Weights of a small mixture-of-experts language model, trained from scratch on English Wikipedia: a variant of Adam for the experts, 5447 steps.
Below are experts of layer 6 (counted from 0) of a mixture-of-experts language model. Rows are named router (the router's row for the expert), gate (a neuron's input weights, with its number), up (a neuron's input weights, with its number) and show model dimensions 0-255. Each number is 128 + 32 x the weight over its row's rms, rounded and kept within 0 to 255. Numbers have three digits each.
After each expert's rows: "gets" lists some tokens that make up at least twice as much of what it gets as of all text. This comes from a sample of Wikipedia text that the model never trained on. Tokens count by the router's weight.

# expert 34
router:177140069139144163135151158160088117106100083119069097120144076106097121200169137131094181107090099145116138123135140173089058144164165099111130123133102160124098135093161150154108213148135116130133133096154117143132085191132160156122120161174119143123140102139084092088200155149105105082180114102117078073132079135129037129135111154114152126127101107085096101082086081203064174196111083151155174145110113164156183145097119087133102152100122124126074122121126115099209075107130098183072185100092110156140083144147089125151127171135160130160181115164117146145161221083133132155110117117141091143095184124188112122124171183110117097126123112129081109135077090083119121110119162103173136093117088144119101086115079116145092115135165133093110125132113104104115155101172120
gate1:068152133174191151065190173080124130089113109124166152096056147062164122165099092079113138117080131114139138099097162190161113156117162137120069110087137128099129123100114167154114090142198083123150087120163124181069094161110121148163126131116161156135142169131158126123139093116126164139144135164174104086167138059101146095145090174159124133096083163112135092152179108153146144112143131134174128113113128151176168163163087106141058131136178158122140147159172109108114158092140185089142132076126149162125106092086139149140128163143062098109092092145072127092131147112137072054145114065161121123107076121130122137168102150049140176122114139115122106117168139158172161111152110079169173078137102120164141048125145115162105141096116152062045077134136117088118137163154158
up1:161150154167169121086128156127120110110192137165153077045133093145101132145136182113111165155168120150093108140173132062156154182177155131127122170153118175180040116107142135104192144110117178082087116161167100157119085147117076182089155111109159107123153111126066106099113133143098168141117143126185093120081102137141155080150175099143132092146159159151063143082145076159110096072183127107119154153174050133139111082145137143114104191131118129138056103133115094160165066127140104128124179130164150137088121103096135115129090131101141072126189118128088100168125102105147117096182105065153104076088113160180120078152178164145109131182120146109135131126120140136076164150186131145103110136125112061147123129180162097111095044134135139183111145135077135123154161129125115
gets: " |", ";", ")", "|", "\"", "°"

# expert 59
router:158161188104131126183114119164094153133184118118132052178083140095079119117131167095118169120097123112092166107162163102177080107113101134115155185077207184119159149081132160141082110076114181142105138153101145150121127090148176140140117166145112129143102117069145093086149159175142095081145124151139197123146171143149106148159117082131128041170130101135161160156088141079160115130065091136075114102169137135062071079145138127101178155105113109177111180068187103103153096105154119102173118095140177148064146188150122111147145105129163119132124131141139143145138068131167167096137168109159103160147092085126103129203115117125099150151126105168087118110118144095109088089117119079122120063158103136121099148157086097104170161104137115123194142135161116056114163106106179
gate0:115107129119157182048160151080180100171159102119148234090130137153089133141139084194148141171137156140195126143080137201144124130099155186113128133136113130132103103092121148104141167127167154111102105139127090149125116170104124118118047181143161188178103157154064088118122075140116158086137135130114100094130062100083167116154119111118178140088136147079129101092120160146045121149190160108091144085127120113094071150056161115120152177164195108091162068160174072153139117099124155092107131114113125163176130114105126117090072160157154082134119135159120140172141118087161143140102129153196108173050128123041164129088126162132171102098145154112126162124105141153116081133145131149130122106168089091097143140139079176123144121097120131106088094087146136134126111147131102
up0:238109096075127141132198174147131138117127184129075070098076188132122109070148177155096096149175122148136075151107156139196103112136124089161103176128116155152132149133089126130052130107172120105138118139146181121084102098075161166121184160065129080134109125119190131131097097128123107088137142143151135108123194120137155106164113110113076112147107184110134158124085075065090120084147081139111174110089132149084089183098124156089100088080154123114182091108117103137135140150119105155149153107101118108125177194104165128080122167142097115152158195143104145069123080128152169147094143164161122089065096083128098136109108093148077112094162109131159105114178122104138099159113127082124176140105145141113149153196160168116122095134079153108104181116181129117120142132065114
gets: " ", "1", " he", "'", "4", " He"

# expert 44
router:140095067113140156075182126187053117147136128116090186142118181131135121138158141099158152094160079162167130147131132151074133156134145129183098073085123182074125124132059143171129139152120109141076137170121106119162110099150086132083121122120150151189190129126107150130178176152159156164152092127131183074104087136155135164110144087066090177077095166123126189152150136094098109129063145166133186153098112123160081128108180083146169135141124121134118087130115147130151108187128142116190152151105100106164090165116147119173121171117182104065054140130130125168149182155140115113148082145115172194142145080101086124136112162174104090105134127166121220130104124068118121169172166114151132110086118072164078088168138132157091112155132114118142067153099157101122130149102153
gate0:147095114136116127099072126106173175152113071108138160139096130156140055170134131107101170133118177129186097114075110177131095127096178189160122125146154099112088100133090170058128129183134122112124154146125140055100146151102143061128111094125164070158107167152092152179125133135085106144067124148106119123109164151079078115121123146149118099163153146124168088075168128114092128201151154077079118111125173115143168180122159160058137130132208128123146127174181113134166096078142140152158073104117165148161134103137100154056126106125141163118096167157110143119102106147116073119156127135085151145137110159079147160152138080113118113103171116118106130165113110161148166076066083090138184145161188173105164055143126158127124145173196137071122146105165082172130149168069154
up0:091106127150136152128126142143104104095106135144114104110137089208147142170135028155148140109112112133078158166140150151110182128140128095155137107143158115113115105143189175154138123134110170130079154133182142042095099122119099142146180128117135161095150139108121066099137166115140154188130155125096118134164127106244169149201164144113136120126171091121089157126143142131072128099106095193132146130077086171118115108052094124087126077109160125185096102142097170113100092133090101161139146177100094105152113149147198166101121133117128132140180069189160168108136129083122142132119108160135128118174137117179112097099183188154150081153193175137117100126163109158165117150194070164126056150099096156170109114063121119119067112099126109120135082136115156088138122110189119
gets: " |", "\n", "|", ":", "-", " \""

# expert 36
router:166162120060109164198092122119162140195126162118102112126081113169123054158113102112139135126144119092111150130141158131154099125140088119155148142134098091099128120087085126171108144135146173143115144122120119143141104125155168160127178138077115129129101085087104077112129127180127089120145168117146138106098081185165076126129128107125127084193116096093136165108051131100109133135144031141102134082131084090090148085177046096133182180134143160121067151109197087174174109054148130144135139152080123057092133115118148147180074128140131077084117082125096121118140095104172142054114184099181122077131155106109088121167118130094134146130171141153049114113134150077090128149152089078138105086102125111101183152118115066163133139171133172129193169111159152107133131112127152
gate0:161105109108087144067066158125144171123141122190134139124151193079078096125135180122127105189155131144120147124051059170094122143108110151099088091108135134126149096118089142150142108106121100171117089117126130138139109143072102150170123102121144111154106123105094070187134155145105161132107100092111092093131113118112106112156126126100142102171106147127162114088147132132138182173066160102148147071105078112132136110161163102192113116135106142116121088147107106142092161132144177119145113111167165214108141120150164094139135152096115100090091063099121112157111200163093151158148116165129087131122142082090161101126141111164145178108206109133106087099169107196105067147115163155159140145182152123125162075107088182062204169123128091187091162077187078139132202168078133
up0:112141080110179089118162103105099136134138103138117169079131070188102177153147084049157119088172109147096113105123124141062179099103133141115159109075179106150071145143194135111165173155096134173191151145089100097133149085090099182137087142124135124127089127130146106138106089143150109112116119099245133091178153105162102118083166101191149091117106186116161148088149125130113058131110157098113061149139152127173142164049085140152071153096144140122108141173081137140112066137113141145108179113169101075156084087086128102155134171150100145094147117156144064104136143136137122081150133140105094115124099145156124108158069161103126081145091131113126146134083137127103199149143108172090150170090124080098075160110174161147106132120131112068161127152071121081140099146131154
gets: "2", "1", " ", "0", "\n", " |"

# expert 8
router:117139144135192113192133072131169173153160155166082109152084155224134113102101112128169176116136170110084173148156188196164123130109114151110133171075150068130093132086137107151127157077087081142143137046131166128174110099149145147150124194097106095107075129072135103102168135179156100130072182112155153176094118167129111093102185078143119120199146121145117171104177184073130173113130082124095090103130114128075113088124083115110184127152155071126073112094141146085149148088127133095120136116142114115160065117084131177147133107081124141133109146155148131135143103103126131098141185100170116127168145153097130131126107203136192124107146132159140083150126126083066081109115168111163132098126181129111188093127112117171127158140127174109164147111113086179160166140128151
gate2:157090081135048115150124138119044113097163149136157125112121143066166152134121115141118170145118161091163198083096082151106072158172185157069087134112145122138133135092148186109141165141134174118124097129092051106152124115063172146110104099097158075139182089162121137108117091161091217113125183111106159070124135095121073136152150110132129130099129135136155085121135109114123109094114171094113150137180116171141071207137185116161124146128131079151129122173148127128096133082168101035187083116163149153141115140129109102121188109095086093112119112188160178081106149132142130144162119121090147096159139129094103079110101094112103128114131157088165168140114149123189108086116165137079168116180135139157074121111118158139111139086125141132082067088131131106146188074171098
up2:147083127100116149160151157127128171135108145167086126156175169134031129137196141080159165152032166165133078155124153116089146182174129134118114090105154115122157142129134127080122145130109140105167076154075184139183121170082157111076084062120133106140109127103138159145082073120074087090156162089122139135109143146118102140114153163077123072111171099173127104138118134038141119188148153138094143128144127159103106112154115152125160160104107119118177131139124189104131116120066175139126120073134101119087070178129175106152120149149189124142095141160107144106115165103121201109055117122144135156139112133142108160086145139169140118135077144129139203061095134095170125136104113120134174155095148095107090132105150124170133125180142086069120096055180112133157135175135204
gets: " ", "1", "2", "8", "9", "7"

# expert 55
router:214105107117127158127153048109132088167113071178084170169111105084159129204152117100105219172129203197120121155152181138103148123132150134123138141154157181144074112121093097118118162162095063112125176139147157113147073135125147086145138186114146084172151090142075145127180104139130118116152145070118121164126189082109151175119172096120125119113131134112144133098154030144112136096139099168107098154078113089142119104094200094140148144097111153188068100139119116125146107121138099062141155149133141146060181160153110174123124159189100135156099165151126119138153141113167194094111118185105098099144123121119126094135138117141117108133122141125087177123072156110066135128132124095162106113104055149165090171112097114054081152154105135102147110118140168122089132131139160
gate2:111129137121141123057075110157152086104099182130094090092149175107163171149149126118129094135129107141154109157104123153181117199126190137214095154111070139091108159100082162168090161158151145130112114069127123127160083082122115132117109131085194085097198141182112106160123115124163178150165160113157132077165132103159119079118142160109163134112151123155131106170143162150087193134109183068103113180153207106117137173091145104147091084093121172100186160139121146133199071111120130157119081111153149109128067125153145147145128143077140098155112101074145126149174173153144047152079125087091079154142148098062127151088109067138120108102191142165140128153183093152144130126108131133143152146132165115164125101120123140139113058104068102117119122132177110109101141153080177
up2:148097105102119126196099106046129155162159127122136116130137142178155080131095106117109080125092160116105122074134149098067102083126145119059129120172188107202153133096128136102129115116137118145155087150082119135081167127090083054131129135117097094144114164111146187110118142159186092119139122153064183130182085163121107107138112105118116124147048122157141171094155160160185145120114133128150117092148033160119118104169134134100135135132146089114084133161144110176065135151150178113168164137142122145130100130103097109137141118135134161136072061131206104104120123121117165083166142090112132134114120140074143178183206146124115108111105107103119095101127104124126090016095156096169169105143119133075104186169169156124163177115153193109138129126100163147198115115155071
gets: "\n", " |", "|", ";", " is", " was"

# expert 41
router:177066161125143180064140150137140140080137194113116082106147157165152147080101112072163144079152116121093161119048166164139095127173118140118124169170136111139124084077118153117135145084117081121097115087147118165206162111163074127144148183128134145088100105200127138097090182132141072169126102092103112188158186161139142107135086107150163104114113125131091078158115173133136114100099166147072136092174126067115131109164073068119137103094040166106141092176082106133154177106175105160148096177136149128158154138153121140140113143074066132062142151156124141172101104135137101127114143122102118143131099097077079108166159136142158082192095110115125087127196133152146175167074117148099178124131100095119119163127094120070094175165132139127121145125116150111173153112115074
gate0:135131161078182114117119126126111086114189198109161140131102129053173063175104176139149185074121120132182132100132132119100147111063139144134102103110106131144160156173142190112112147123168179155173121137149089103108174141125115114122079083112180098166117145134142080146116018112151168102087119145175181117155118105107147162132096153060150153118122108132122106136164141187113145140083125129092094145120119140139085125130147195136114141097180111186071139109104146108124130127112170100111146120091187091179087060111160086102157151146135109117169132157164123133176125201096063197135101119102157152114178128116174182096144206150162156134134133074110157131119099146085109140168137156124085157174095143162092114125096161199128127078097157100144121188185136113133115116112149
up0:096178172073118087105149152141239193137163106156114104148117121146091101144153146120122132169156111113146120099126114156123183108175138134155054122086138126062115093140087117160076138141087147118130115129134123150167127138127179104161085133151132112165170133167116072174109114117108171087129112084145113134121113150102105170138151126164125119096171172098063121157087116171081132163148116138141086084105108127142116125114121172132108172161141122186201147160126107155165097173126164076159063112146114098157137140177125149087128126177091117196094110123117107148086118137169086118141140134147088179066108202156126117125085170114096086172128051172169143101115136149098157118094199181117191179136108130145157160104148129102177071098196143133121113078111062100181135150166152
gets: "2", "3", "4", "5", "1", "6"

# expert 54
router:158137151126157151191149142106128080142115109112164142079169124148089179081135162130075110151166124082090155152164204119161097111157148135109105129128100118081131138074154103127127180166150145140102160077160166154176180079182098202125133126053105107080052120107153104139121182146120129157168150166126146125097049158110113135169144062110123122114165100144165148108130188093099103143118139098130117144146090126097116105136092178120166157118122074160122139109183115102168187087138122161083140160078145126096168123196083148097065153127100118101126180158153085179173058118105081116119142177098113202180142136151114147124137168088140104116144121143090137143106171073107078111157072097161137129151149162100115124118113126167158114181121147164155139103112033143116156161142109
gate0:120122091144140097106166104079109166137102149122167103128168135125094136144134223166130077123101109065143086149058133111108123089133138132114117129123135134128156104139136151098045194151143124109146153108097089112116129096128109083103169084167168162118154137175119022141096147157161202127148110133101111137108069137105148144163092145108122109089117154148165159161177174103159100131128088161138180095078120137137160105157128182073111126099132155165088127121103165116116117091163152193144146154130192128163141118045156128093147163127114135103120047073164164117165129156157111141077099116091161140116117111121121123127091157138134013110173144143129141114130126192172090091075079117106145068152135109089108170046098100190159120147100137129168093134095150126070114163140109
up0:134135188151036198165112184157166104091161136132166201148170101133098053096132078133098139141102138143128137085147121107122097110149124145143121125119109137111156133148128107144150117145124154103138180173193109186104111118126153124165104142082135149093131128083114221097134121121154115194148186122178150113141148097151101075094202125155161111189182125094098104128088104169134194123140137115081076140148122127122132189198093125162111149141155086149164157138162089126148135116131077122103139155139107114128110164162144142159079096110175140088093163141089130068097130088064130163114138124135092116128155141133119126105121132149112214128127109082123126169080105114119136162182153114141132190044148159183134060150172095140152100086136162109119159138128133185169094071060125
gets: " ", "1", "g", "n", ")", "°"